{
  "num_hidden_layers": 10,
  "hidden_size": 320,
  "d_expert": 112,
  "moe_layers": [0, 1, 2, 3, 4, 5, 6, 7, 8, 9],
  "n_empty_slots": 4,
  "normalize_top_k": false,
  "balance_bias": true,
  "init_std_router": 0.0336,
  "norm_eps": 1e-06,
  "tie_word_embeddings": false,
  "max_seq_len": 512,
  "max_steps": 10995
}
Below are experts of layer 6 (counted from 0) of a mixture-of-experts language model. Rows are named router (the router's row for the expert), gate (a neuron's input weights, with its number), up (a neuron's input weights, with its number) and show model dimensions 160-239. Each number is 128 + 32 x the weight over its row's rms, rounded and kept within 0 to 255. Numbers have three digits each.
After each expert's rows: a language model's description of what the expert responds to. This comes from a sample of Wikipedia text that the model never trained on.

# expert 24
router:075186108121170123141076078128161157114066102154159137186086149083111081137103165135131097199094140146159100137070106082084117137074120090135141046069103121142133106144124092073123111117126118135109078137092094151211126160074119148091151152
gate0:062153111109119128118117111088183106192050193156141119144113145091175115132126194171157097136142163142091138122111143140074153096138141154174173105132121136118123119126154075131154132157086145173113083147122133105165087165170151128149163087
up0:087137100092117151120109141100199089197067194158107126135103158122226148157139142152141130125140156180092137163098137187061113119145158145184122095133133151135131112166138106159148188170093160163125090132101101090134098154146184133104202074
gate1:113114124138150109130062194067140140140099129110117155157153188103143140179111117118088071139172111152151204122115089081118158189167119161126092135091115140143092140141174141148088141166091139149104149092106154129160137150039089116133122133
up1:121147143106107168129198057179118107122141114124144102110116089151098096077165122122161175131089127106117095140147213183113099099086145125119144129168163135106164122120104115112150127119142150091157103169128096108085085117208179137133131099
gate2:169142117182039134108153128178112089146148198187139092135153173117101116079102107171156075109129084137113145120149169154157060131105148132157139078102140140077127109135149102109211134152117166091121113197094120095142152105085128122171209128
up2:123118122077217147124091131102166155142107061078125200150101081106135127144146161077105183164142158144122121162132086106127188163161127147119134150168107148139154160126115158166047155103122078175095177057180125168083088124163129139082099153
gate3:114127133191148146128137146155078145146073125165116164167213075129076127166168090133154147118127108100181097124141190109128162102101104124147139139106131143060149116103134164158127185129107118076165111143151058089150130107077116191157127119
up3:195102159103119134154175120081162098115167083107127092077077148124160160143119183124099115097128160147126171125136037158171122155135148140139125140143134150166149144158123130095121053145123125169110149138085197117104115131157143107120110138
gate4:140084158159167177125074066075154153182146179118106086138119098114158137142117125106060116136114137128074178145096108144166155142078154140108125089163150169083187154100136117087138116146141125144157190128105145129128072178085150112054147101
up4:116172121142161161166085053121156168143128109156175121109098103116095106128167122093104121118143090154077192146158117125190137128126199130144146134093113143079140177127111159099111149159152134160182176116092121151088080166132118084075104109
gate5:136126091073115151176124073114142153105103157115130127112169107153131132167136059154149103085123156159134134061139154181088178092116159174142087076086108193120075072120115129206102121138159127095127174147118116105115108124120079124117169145
up5:107136099087080118162140028075128170139082193133123112139182123143126137183151079168106087124131164137114113073160145146107198056100115137133153063114118199101076058131100135157111081153170157083119138113136115082129134125102029111129151120
gate6:141155133112123131134134046162103111091095175059091136232120124100151167142125140179127114104099146144144121127115115134165146162132154124111164099106136133148124135109130121162135167185107146133099139102117171130168112138083185148151124106
up6:131158177110135131147099071148091115093112172078151139181133136098131172085130102199129110158111147147131162140125110139146153157063179115087147135082124135212091087067096130125181178183090172108127160159115190102162103153107155146162110103
gate7:130129103116121118087044088103096134119144130104119120167131122119087125069119137109153073172102123114156164181094130058099181147106132157100144168113166143162152119116166163086125109161068147119160145124139120124131150115092171191101163118
up7:128137139142136153168206213155168113106151109173120117096120135145166104197146133107120145057188162161094069084125129186162084093166113074150142096121087105104105169135110107202115150085145114162099116160069114123129142134118105084161073121
gate8:104059150171114147122124169121147141118154144116159146134137135131078133106178133135143172125140087092086153108157143115146099088125125088159128194177172080150166102140123183091166153149138140172113133158083111083087131128106150168128094118
up8:126171128079118128117174111128099115153152106129109159132120109165181107157045121099118102112123162165151137158101092120108169171131092133100123085100093128058074166088115092133114093126121116091103108068181139184193157089159144105147138152
Description: Capitalized name beginnings. Opening letters or syllables of capitalized surnames and place names, usually after a first name, such as Sw(ank), Ky(ung), Rand(olph), Bat(eman).

# expert 16
router:116100077135095099112116138110101071146115195104071154135153117172083093108084134154119126124122131196139158164068145133143128165125079095127136115212094137100138127119142089144115103142116111129152144094101123100134080132112126084111124101
gate0:138131118158163071140128171116149163090112119116125114108088179149120120136125149136194091122141121117125157156065147095150111103117126130130164135132074222151135135153050123136211180147181155117134156148121105097113129085108130115159175155
up0:112109136106100176103097094134104091149136119130145150135172083076112141124116123116064181164111120123129088095182099147121149133134147138128125121130159061093116087105209147095050099100089109143134093113133164137143132155122132175094059128
gate1:113081084192147044086114221117132130142121117125111081150169177094131147150117115105158086162091160150118120160074124129131133147173101104138140134145075133109155085138085116216156107097136130112125157214131120104101108115156079124148119145
up1:106075092170132039114103209139109135148121135128120082136141195081158142133134073123175078166064139140103146148064131113127127131203085071123128130132089130157147098125095096200136109118159146118154157232146116106093130121150086103141149146
gate2:152133050076063093142140079143109141171162117153144105124102150135080107128128199132162159143126104113140131086151031053117157163081144146146138156154131129096126080153091173136145132100148130179133147137138130112048105113128181125088080096
up2:158124056083078090140141098157102132176189111135158113101114130147095113134144187125172166146161105119155143088152030061103154156098159118158101175158136132089103100152098165135159155103147148159114158136137132107068100139157190122073096091
gate3:113130125112072150113135159104130127137190143141128099082129138078203166150113083145087177133160158138093138132152149134126104102149118127131133136122159175091203146167160178105153160135062103025131132044140173101096098106183129093119113114
up3:138140137134195135145106101143126126139114124130140141130126136179075064131141158125196115165120100115177124126107112131143133162106176147120105137135085084174062132112077056133072108103198141221125123194137119141158130165093144165156124162
gate4:143107129112048142130138145095181125135131057060138193134191125133090148093110134134160146128154093087141157195127101144146173037149128156115091132175167113104089066165151194098116150102122036115119127166107113136149112130114137111133148145
up4:146118143095052148152163120098164143140151076086179195142191107111086137083090105154151140117139102118171164189119116154131166053123124141086103154204154127116089076163136196071172175098120043091120137151098111165126119148111152091146129164
gate5:190199167164128147128117085197145094090131160163124128116101093165120113092150153074147079143151102111145171152069150184185116075107136135123110090136163104097140069130135160162167095119132138142109107191123092093101102134127153089119106217
up5:097129125157117140102115141075100096180157050180098138075130152108205131113166147120121158142090126187118090102164139102091082119118076155117142136143128085136115188096117168089122151169162174060104103094103149134125146148124158177138165049
gate6:191102095149129086132065099133095136134102093155124051095163117165121059107184127150123154120156150054119140204097161101154165117110139136168101210110151205076174193104138109115109113130125131125163143085124108160155159183113136088117116116
up6:151157162107091165093096153095085140134101119175139085113064113165134097128149221102122111119178103049120112139093120143111176140128181077137107179112128171131184068107208104113078093115127097051174177122135126155150106123172078098099109127
gate7:178086158107127179126144113132091114144137124152152174128078103151079104115143126119137158117136103145165133120131121110151078177141085154129135127102133061086091099077164077149115156102153154047136060129140121168149184165130081080096136084
up7:171066143143111146130158098124111093151137114180143182141083114130096113118138128146131158103119141163168139103117136107142061160130087158148144136108125056093072102080153083157124156091155154062136075134111128183140180172134071074106144091
gate8:154153064132131215147129125099081096113168149090127123098145058151158152021123132060112194116152116106146200141096117191135126157121098137143094157095167108059091194145093120169136122158104116108125110096108094106188118143101145107120135130
up8:200146105105145155104135133116073112160175153087150121089200102138137155056102170126175169114109121127147203142096099171116122110108129118130132169100112136137075205130150115104162095154131160098142110114135095174191102085136113143077147103
Description: Passive and main verbs. Past participles and main verbs after was, is or a subject, before a preposition, e.g. held on, built by, founded through, released.

# expert 19
router:103136176150120118156119072140136086129076217100086124153090086184148112130145139136145150130121154132079113174157132088172117111096166093140116132162083111083124111073142084169139080131096103123144132150133156084085075102101153121136129106
gate0:164178104108138039129137128129096182128143116182162160124097091156135122157126172108178060131127126130089141126161107163154137101130160053143182205147146080197120075120101158134145138091106068131149095115129121179073168118155125163094132173
up0:097096142137130191136134150126160086147113125108074108159157179090126159104168121155073176132104131110150120134090140102094129182141092189098053043094100173060127170133138091110101121185146173113095135129106131083151089156107155103148114068
gate1:134195135163110092162105138146168107159124128081076095163161083114173170166135124126128119125105152112116192151105098114131129173059149174138136152120138119140168151093105120112178094184071107189138119110110104094117074160111116159069136140
up1:125186119167094083176102135138151103159128127080090087167178086089183159160128118125116120126096150120111206151107099110116120184063157163151150156121132133145164162092113116118171088192053120164134117116113113093125074155120115160092128139
gate2:200146146169087103108131074074115141149105089073140135163139049111085124070128130100147111120090129090130139135158127165084141095126175144164218118152109201163133097157130104065164104085160111128130111161140133093106106145074120157119188159
up2:104093210133128216083156155099151139116098119156092170149177112186090071083117137137144166150114136106075174137159127090105179149165170150084189094090099164167156122138097099059182142080155130122145123227116125127099126147113093110112129144
gate3:092124119149179094142126155120125101117084135096101106118099114118172135197074182137060083100100200152139150099141104154146054188119107050192100099143171167131094064156120177137100114115129157129104125214172117100184120183113128130174076145
up3:141111100136179113158144132140108125077107157095103105125117134132141165185068127131104093086069185174135161140148127166162084197121088092186097099134150164094119104157142165099134093082148165122134124181184116111177058147143119099157082150
gate4:127107118104134158131160107138153148183162088142166110093092058123147132151108163124107100123080160087105136165097147104148117099090217093156119105105114146162112099174084132079164153100159133128113079184170124037120104140092154144127090120
up4:129143116175128102106107141148109112074085176108122126121157178121118098100157096155151136111170104166142091076165099141132145125190049157101140146127144125114156133118180126202078091140087126151151184077078131239132163106131091109137171139
gate5:111138101170134124125116219135145131116091120085132110214162139085159148121110072150117132144188098130144113092075138141144103139152081162192120203104134093101129044153140149165145144123134128097110076170116128087176068098116165153172176126
up5:137114184105114142125143030129104132146169135188113154061110116164124113132122166102150105130082172115088126145180109115107137121108166093089144064160131164168095189085127110079115116133149127138149182076126136165083167172129105088097066119
gate6:114115113157072121145180141078114165138092161160144101068164187158150121164165125173127112153155123116064152136161130147166071156157137101141122164145101154102161075142134155103087121174140051098159188112138120147129088145142120092089160158
up6:118105130156084126156176149074121177131107126145141059067114170146144121175175109156092119143137135136049147120153154174181087135132164102118129169164090147105169062131103160075107145148117071112158195129127107174115097139138114077113191151
gate7:100102092182135100125064166140101144139133102116160197116133145177152104120087164137145132098134130137191128140131145147096127105092166037124111184127104123088073102173152128130103119134136095102162121126136140087110093139157116110103134107
up7:176190169131083139132176104107144118135080138117110091102153149083095152115201099120132120134109109140090173134121147123112102177153107210107169100154167133156123168094100162067159184078107157120092187121095151174105142172136166137104141073
gate8:129130144089155115156145131120162126156119147077137155109175134141129156116154118102112124085130179125193119183093151124110152147081173164146127151128177108085167067124120115122148111136107136063133188039153127141138095115139172156094114061
up8:123099191089138138158133123130138138106092119109130165104120125152150160142105127167093098098116113136162115180100106144112140163147140156143141099142174101106198081134145096068144181100145160113107185030135134097091116208143160120095109066
Description: Transitive verbs and connectives. Action verbs taking an object after he or to, plus and, of, with in running prose, e.g. urged, called, criticized, replace.

# expert 20
router:127181142089091150170110156153088111153104169117102147121114133168181209181177081126123107111138105111101104132127156083165070164151116136174144167121113175109108074152107149172150172131121113093149155095163144176128114124079151148157099128
gate0:136087160129131098125124136136092144156127110099101118168107122088124087134125067101159104077156207091122121179110040118149131171145130115134097153122169185138112051144118156145134176131129129145126143084195182158220130154084144126117104168
up0:104119100068143139097124165135127107102106117134127109136119175101238143118158165156162188139138113099103092108122155104099110160101160136138082067113135060107155124092162076069154101104137200170073123155116145129072108119156115142176125144
gate1:110138106159162145152144119136103051149156097077108124136149106180138161090118137117098088069109145107139168124143094085138115103095116093102120120111116146076148156127198132140166131117091118157137077194201094127145126089100137202117086126
up1:101118106147177138136119116121086061163152127082102171141160115168168127132106139127102099057125160112150126107126105123141087101107133095101107140101139143078143127149190170175155122094107096159144117147210081141120136093133157196138090146
gate2:133119114165134133122090190061097118142111121121178116124124050157137096130120145116068119150162117167105101089102180132144112124139125166138117127078133170135148060125119069072114195123140108074118139117143071124210078139135142159102076061
up2:086146128110158085131152078170141152091153102112085141151113181109127173108120123132204128109088168107136128164166100124141147142149130119147150098174141076120092195121121179130062062139141165156156105130108164138062165136140112110161139170
gate3:034106129101105074119151152159190113094130150071157091108151134143116159147135081142157126107113125132141076173115109093125101159089137105116095160150114096144088129114159166121137146135107103140094105151131190075151149175043134079114074156
up3:097114125093136125091123175174176153153124104084126104133147208151066143152111110102159160133130129120128077224118051093112112177121150149112121160141119074153111097102119196117144093154109136150127125129106154103134165171073112059098126150
gate4:094132123131163089150102118102113079130145107094169143122103117128108176141161124174080084109116104102138121177133005159112099148148169146099158111120169153072106151146117206122103145130077117149141107154174074152173093115143097071154080100
up4:101199090146157117162091120124108086150143108126156132080082122092104193118170140175136083128091071126143140168140029157112089145169133154106141092137129148078110143135116190126099127120098079159128129133178096134149105113158069071182101104
gate5:082136094104097067189162105135088098197097148066085119114177148146124130103122098122105140135186071107142094125138147126141126116156138165108143184163107142138144115117166122088184128120098063149087098142140147068132165083038124164075082187
up5:075104125140102083178182108143099117161118121077117146108155156129111158135112086121130128103154083134112121129142173114158128088173151131104129198123093139136114137120164122109156138105116098139078114166139141061126160088048136157084060163
gate6:135121094145066133165190095106135139155143099125174171148138156095122124095102044182196107145141106151149201155117161117108088148219149113154103107131148131111159095117062132144170133093138135140115129125138095085116110070160114074161136137
up6:138187116081153158152115172164121128151102142085131137120121147142151150154141164106122150125171133083107114101098166157107123052072113150073158169123077166060094172121132078091048116155151092136125145146107177141102156141144211115133145173
gate7:117138107129117112136100122083100130129113138159080122135114090057171179132054143110104138180155131136119184098166119170090093158138079153111126133100141085137104149075111138109147133127203148050169124125171063067102130104229100122125190150
up7:108108172078148098107130146151124135148135072148150169083125174103095074090112113144150138140085119176167082158098157103170122111103169102113147071097113154138147138134128133126120114112080122203133112156109114162150127122069201097114067141
gate8:143081133121097134119173195106130134089102075123103078161092145137108114060079093140125142058141140116139151110132120126094083127142115167146150096106117144100159157147110112067176176091111113142146119117115140116162084185119153095131108110
up8:096173117116164123103108079157079148141118157105198152123077115123149129110164143067165133147109157093129085154133170073148125175181168082139109109166195140126143099107067137169155086151156204122192098140087109110112117163168085096105140183
Description: Nationality and name endings. Nationality and origin adjectives like Italian, German, Ottoman, and name-final pieces like -ian, -ic, -ine ending proper names and titles.

# expert 23
router:183105109092120100130091137149089057158125162126069112116131126129198209160115062105129205141204122152080119113135130156129078153154125117173149132158086148080184148174161130158123091122072123119149179119100144137096127105129180185115067123
gate0:165135157162131107138145071138119169076123171086138152153188140156101155151114117142141139125155127060128151081193097113095121166141132093125113139179107132107114122129139126175046107133106096108099132144138109124138104124106147143099141140
up0:138135170170142123146155079141130177093100184084138150171139137144124163141118139157141147122149143065100162087169100094106121174156123071129129105175128125112122116121127106177056100122095094120103108139137110105116096118082141132090129148
gate1:124176086141122124117133134117179088224104143184100141124167143125152158149126097114160176165077150173112105156118107148082158146153164108171148146092139183133110156106109107187127076130089116135172153175066169104091126091167208190073108131
up1:107081191152121106166144137182074148125136060054065178116130143135121098093105172137115121129141112121189202173131179192103085145127118091119101107146111131084133112101158147114149148136182089130103125150145069151162101156077092076119157183
gate2:132152143083147142080100175141131154185175070120128089115122168115158136091129145120070137114135141158104148167159133081121148158194190101096154123075147150079171062160106073154182006156135142105183158087108106159148170110129132099144089129
up2:123132139052117174068108134135151159161183067107156101144119176111154099086122132146076111112123116153119117186142131116079104134143182107130144167074166157084149087122102058138140059150100117101159182105114136182143190111109172114129146112
gate3:142117089150117119134099132087128066117070114153125114104110113122176079062114110141135106098126053099189154139072116183079105131150101117126068101159178148119121114075120048111120118149117122137125088212164161159167164114125190088127146090
up3:106159144126128129103156098140120182144145122140120117155166157115086153185151161115107117128128198131072091143191153079134171141116178119101191156107083131151134153152143173205149098104151133127130177064098114132101095114124047155143097142
gate4:179096053144118141140137128079104107175164110153146069137140178067125141144192167121155114121116196131172115118128098126143156125162103113125208123110174144162062139158085147158137119136111086111110128136137130130132154166044210126121171123
up4:084152171127186141099083145204134128107127115105135184116118076199124088101085120141132113138145091114143133139110174120095122128110109145118098118149102115120212140103126113090084152104162168135138104106130127111134094098204049123138076124
gate5:175103153089173137097146147125174124171066211123193150113136141163168101049145147147083134179097169090119079125132122116130072125189108109152065159128180165074147067156128125149172107163107116121150200125096072124080144180167132125124075154
up5:162159103118145097145123107151092149098128086113132109166129151145048141167104074100086127099171121192122119092143162147121138140153171136113110175160143096175111179150117121092133129127158140118099073121104174124127120106068174107083169162
gate6:138102075113088128158165158097119067171114182078159169139114117215190159120159142124117126177082139149134160135116129146114140135145148106120146154122158196189088135118128115113158138142126119093143148119138143137170203140172181070107123122
up6:122159141117169176135135122197147184116175099183150106116134192057116109121094099140104137140071144133085118130141149143171103107137132198105127131113131056036171075110092144083101084126083149121152176196105091061114067127082090143168115092
gate7:111143116169116044108129146146120129145131139121178128101151094136153127138160118127152146193087152102157153177161053113101095124168178147115103140136102145187103118106165190122152170120115180100175137163135132198087128184139097197150063178
up7:139119125099141192136110128112111115113144143145130127159096153132114121113140104108082120078133109155120148102111160153148150107110048114130148113133174131087180158117104090151128086158139080146077100086106126043189117116126115071142186104
gate8:161076132100122081109088118071129112108106174055088131150123131106091160097096112071072079097097143137127153140146118111188101100087142083143132164115130135127154117149108134107155052161152169146117072163132188111141146126122128187106106143
up8:118181115132133162126165094193166122163180107224160126114133115113172084160158136165152163105129118099156118125111145117100157194182146174147149086150129103108088134134170112138079172112104103127155149076116100131094141105129125104142156075
Description: Office and institution nouns. Head nouns for offices and bodies, such as President, Minister, Governor, University, Committee, usually after the and often before of.

# expert 8
router:106073113074127072092122172088087039109111144084120131119098127142150191152131161121108152149107101124132137119176123100171091108088109130154114140138211157143149171097094088169108152133136126154102115088124129160129161114119140176099147117
gate0:139132056169088085150088160139140110144161147154091116126128127161114148129079172125134180091140111125172124157093114143109105103114175142150091149160101145115126120117139143087133139195078144137081076097180139138166118091120120140144194155
up0:069088225087185138177151078105111118107099150161154174170176136133054141126180054071162070178134119151150144072179148111131145147149150153132140103150119147131151123119168125187137079118143116134134148124055140173117146102102103129137139098
gate1:118135129131106188092159118094139110137102123144102082115161101100127114089107134095155091110074194136090104135113159105118077053153137109182129170120187127116119124052052219161134115130124099162127104135135112112165105166156147154113128124
up1:162146115147155076194086159156133161088133124106142135153094144135139106139131113145120135099150063101151136116122103117141164181133137095117101089119057129133168121224224041151136130163173182082151189123114119111133171099156103122151104108
gate2:160113191142141151172128152062096070116114129146159110100098175133097101144111173150117087163111113126080123093123130121141130109111162187140190114079118139178143082142131142086217180098051185203140156119104089078160067120138114121103129161
up2:108162055135113123099136088195157170142146127103113147164175091133148162123124096117142158087131140120167132163112135144128119156185095075098082146180120131082113176107147124160060070164201082069103103138166134166085179127111152135172111109
gate3:119113111152121117097080112155097086102145125078211168147079093116145107135107184134078132121138079099059149087152077157144128144108121132112117133135116150140172152127116130040117108128156126111136122091138179169129110197113138127089127121
up3:147132157155167129084110101130120072094179137082192160160052096133142151135121135163060138111144077139029125117143098165161156112108140111076115101161103163135154116132140147055096076165181116082146139083150181134176099140132113143097115114
gate4:135142138096114143091148067121066130156122094117076119118125157123138113079157107159156121112107133147117133151130095114151139135112142124148092183157101127186078026138077097117154134129118164160149084122164118182097163132163115133144131147
up4:100110122114161153163119150086098073123144104091136104112109097106074143087103126074099151107187058170121117091086177126144080107179124153107140146112123138067096190111129104175094150072186089100099109124125123130149094106079083105104123128
gate5:077136107110098101128110105088198147105097145122126163184189158150182126188189144134164101152110124109173144128145112127136087200117131074176140155138143149154107141148107115128119130105102073147165070142192134106123175162076135118175099123
up5:164098137149178166134143158163046104165177114117130112099056100093092123070078092106123147139146125137084119126142157098130162036124106168082100093125114097104151108095173159143137107156180161105091201114074120135125108093163111142090149116
gate6:119125173141118122191122180078114086121098187203152144174144087200128116092115120130108152144104128124105146139126115106129166058124128124106152110094107124133068145157104087183163132134186156200134133169109055118121140125128139162139148075
up6:084158124185135104149139207106117117128124173133143165185155120164112124097097116120070146134082130168094114134146147118103160073146118121142150147136116155118070144170115078169134132117180139200126135115076099157170129088122137105129123065
gate7:158144106102058112108139113163123126131177129093111133071166149190121130141154115197103124087148091172111191138192136101132141156158074079133174130175098141050115125143149091157174139129073065120131151128110145117087120074139129148130144137
up7:156159108119056110119155112126125119115177123110106122050160115182109148111174125188111119107163094155112187156163137077150141155133054083122158125204109135049114124133123096142167115125082079142139104133107132129072067070122100144145165139
gate8:106167165164194116081141148109089162154101080140134113146150101132080139157101147132124118133098143077135090136164104164069095135134068122147104170175155070163104067105077084169128107111165134115115092101113123110132208100152111160082124212
up8:111168158160211137107143154096084174142100086126135127144152092129086139179075156132112125159103183092133101133145097158089098139118094108143139187169135080183096079094089078166125141109179138133130071120111127127124189119138157161083116206
Description: Subjects and copula verbs. Clause subjects and their verbs in running prose, such as it, they, players, people, members, followed by was, is, were, could.

# expert 25
router:118138098158093190184116143126092145168117104128064147118141138205169190191148150132123113101112141128158109126096186126123087128120148136189111158120138142106137121141115132100084145128123087162106095130125132144103120170095165119137104127
gate0:146076197122149149122118084128139150196076111062144129152123133127084160132106091132071098125133122153214166090142131143109169161151150163167102144130091088151146117115145129123147113094129070162148147102149189091118109119177117146082092195
up0:147102192101143123134131102124157134149079124060156128142132161124101145152108097114057071132145114143183140113121128170094193150117183166194154134134087101136149152156122111148166143092120093186167123108140186118135136155175141128073084209
gate1:134098188129128133194164148155185154131107116167162125106146155100195113097177106177142085139150096118115098208104122123121081114134131191104159123126143139101145087037125099089104113112112073143112172176198165125122146143132163172128039162
up1:142175108116098118110114112095081097111139139115111109152140118152047108170099113082103137105094152140140144079176185123125161109102141074139125132103136145152105164162163149165164137119145170091151089108054123187147090119120115079092210072
gate2:179136124148110124124085109105148075140090172141145079122083151098176133127133143101155143148096130176125123133178086127116125086114176124096160181133150123078052031146148129107126200122138207179070114157126164100124078164160108098121118129
up2:076112097112143115161163157152095142108144076108102155147150121139088147135108143170107192123161127081136126130101173116148129148120051164157094090177105114162156229125088104131122073125119059068129187076137094125119158084108166154150169143
gate3:071116106126094148172121117072135129172155137113169137160134120161184146160115100143172163076129159122099112146100038078124065100132165131115107155119153134146197090087137097098178156131068122072135132074203100155098113127140185117145149085
up3:144130134081124126083135122150134103155145098133135130147103138073106127102139151122064072192118071130172119078129131180182170154074127130134157136175117143124103082086158120184091140153092125118151122128088124136181103147115086190124077127
gate4:101135178110124144151121151159163151130097154108141043127121160145124132131113148119122113060129133106142184170149166154057149132105135112215153157069159112115133123145126144089117144161154095101109124113192142148109149119097130066154140127
up4:093158183117146151155112149134180118134095152103109058141094146126105139128134191161141128087100170128130182187156160136075113148107116070187099145068142107126144145114110140107122142174157083127078156064157154184134142107092122090141153154
gate5:169141158096067090113105133154158162153149127168142112128131106094183134161180122119186150137149115166130170119110158146102085202116158159064131093111125182140117073117131120125086119099092193152138113112112098186089119134099185123090121169
up5:082116118149223205136152106124109096077121141088112140127099131150067121073054130115079124115087115075119074117147121123149168063146089086175127159129149045127158165128153116147156154151166075095118140146136143067181123116155089126162146115
gate6:120067128143108112096112092100133141141125127150143103091157087115109125078146153102138073122137192116188078133102188083182146153130202134128117217104187145184136038141077167096155150118110142094125188140119131076111113085135129098149169112
up6:124127160112148106130108132124100082170179110167075112079132126109099109100157112116070095106015168128144127153145147095123215184172135113135149174062095148125128094127080131104126078139183066119115127141053140078160146082156131155113159112
gate7:055084118115096108127130162185107185136116077102141133167139153157113131146107041119134087174072149075074122114076105083147122065117082144127153158123141157141104095102086116087135117136126168076191079154141124216149179132126140125159116070
up7:207135114119164130135118057074131068127122171129116141093104107086152123100165191160126138085173102159187128137124159190111181139129177132097106106128115089144150155177137138163130163117140083137079181087113160018159091108146108160121139177
gate8:136032150144146146149140113168151109119120187164158099097106107150145121104084131190140097172137140161128085118183145095073127084149163134172110152145148107131092123121096124133128105117137146182152135110133158091134070105085113147088164114
up8:116243135084099110133105139120120180126177091119123155144147132087099125155134140089094171096117094097130148154078140159204139118099123093129141139073121154112152129143177167139105150122118116083121106145118126161134135129184111121126093129
Description: Name-final pieces. Final pieces of surnames and foreign names before a table bar or parenthesis, e.g. -ović, -sky, Piat-ti, Hum-bert, Chippenham Town.

# expert 0
router:107121101172133127108112103155153138093109113162133120094097127101062144132112118158144192129075084160121169069073109117077145120124152124113128084150135122193083087094123137127139182100185130125089168153066133097136151161146124131157184087
gate0:128156120155137158083117121138128156150054120132158141146098141099182149081081111164110113146078114167140111132094124094094126102131117112137207064096067146128095165133075113166127113152117112117165089113139155071074141178124120093089109116
up0:158128115140148137105158133122122125139082102124106107096104137043190152092134100136115116144093120143154118123091112131099118066147138064145188076085085127104091167138093119152178077129120126138124081122113159108043157129092157066130138125
gate1:179126104080126170125122084156091196122156163078105148184191083157121143130154117143078131195170167124082182116129149170025093115121123076158128154126140146191059123106162180083121119194125107117108119183115166166107155129143133104134156148
up1:089134130144159074129151155117121076090107139122155106099093151130086148130126100110132131083100138116165108099171133081181153181140153177081126118142093085130137138104095095163151126134143142138161114094129129109124142115139095151110082102
gate2:080133108122103151148065147100151129147134128178160114112214160122108104081116119155098133055145168125160118160120154111113040114108194071150139099079186170126131090144141144132116160153176132141130124154106137122054154103061165148135146102
up2:124137107132112125132025182104188116135138125181113144159214155119111098090140106127101180103151160134080114160112149082132056109096138094140099073078154144090174051167100113189086139136173152118100130143122119140098148099084145116146139080
gate3:101107117139112167085145133138118221128183069108091149188142142084134118147158155153149097115100124080173149112114104078124110185138110173105133201151103154124077119148143089085152108157108111194097106147147202125176069128149096144171099120
up3:101136088111081114158189112208129104148111146161124151075186124122140133104115078120098171131088088152090114135156144127061123175105171078127211172164131063136156134137055167109171133091143124104120142104096141141097097120121142133140163111
gate4:129146128093158134094107080131158095133114065172121106162109171065079111088058136144181159155096140146132133150130121132142115167164129171072097114119162133145189129087137158117154183081117140145171127169134078121097133096134072104068104070
up4:096148111063098096139151083133165094144119127081100096104157140182110139112155065106101126149134127118114079142120124072092139102122145119137171124170065095104154168147144127099181094187142068165081081153185160143127132142138124155127136172
gate5:192126046139139099163125093101120082106136155154121089176120146099146124157177116073104143086085163135170162151124123099174075122109128125100107100098149142133167117099187163127166172161192182173066149177107152176144170116097152067148083105
up5:157094101120120102175101111131131080115176109156135078157081145091116146116155114063124126053044199129154170146136122142141087127144138146114097106081141128125139124108129149146156181130138197140099125220131113145146173135123144082125089079
gate6:169091098094139099145085101158100131148139125115096136109180164134093111161121101129119146170081076095120112151125087113074124120127125081081130114148166143113107125078138149149135113150102111091158084154163092136165105158137141187132115136
up6:194091143108141089126085118110149094167146144110113118080180146124100122174087121112108147136124100084140094161099114115111135130165155061079149103141141155108131159080158178145125140112088113119118103190149125120175115120140154155140157112
gate7:125199098127163158154171097112140173171117118161219110117170130084117102128119127141092087160109116141164129180139138103109073099077130111119146122093196089134089165107108067090206148129090128125162149097130107083135133125140132107119188128
up7:095125113073159154086148122098119140159110073124128117173153121067121130074128111140093150148122107164122089153091120127089136189106147124129124077080118124141146098132129129041126125098078080108131176111173122115107084111129099122084096166
gate8:101160098118164136110145093096168245140153096139141116148146123157136122122150119173120188126124091180172206158123123210120123145082067132124096090152090123185083143123111094148146127148103097143114162164116130094128096123158074123128129123
up8:110174105103161129128138087114172234110170108127118100133127140157090109073152118148111169115111109170162218152157128194132104148093090169144096113127138147193090132111132082138132146150100130153107199165117148091149108135128105148136131136
Description: Capital-letter abbreviation pieces. Uppercase letters or short capital clusters starting codes, abbreviations and names in tables and lists, such as J in JCP, R in RCH, P in Porsche.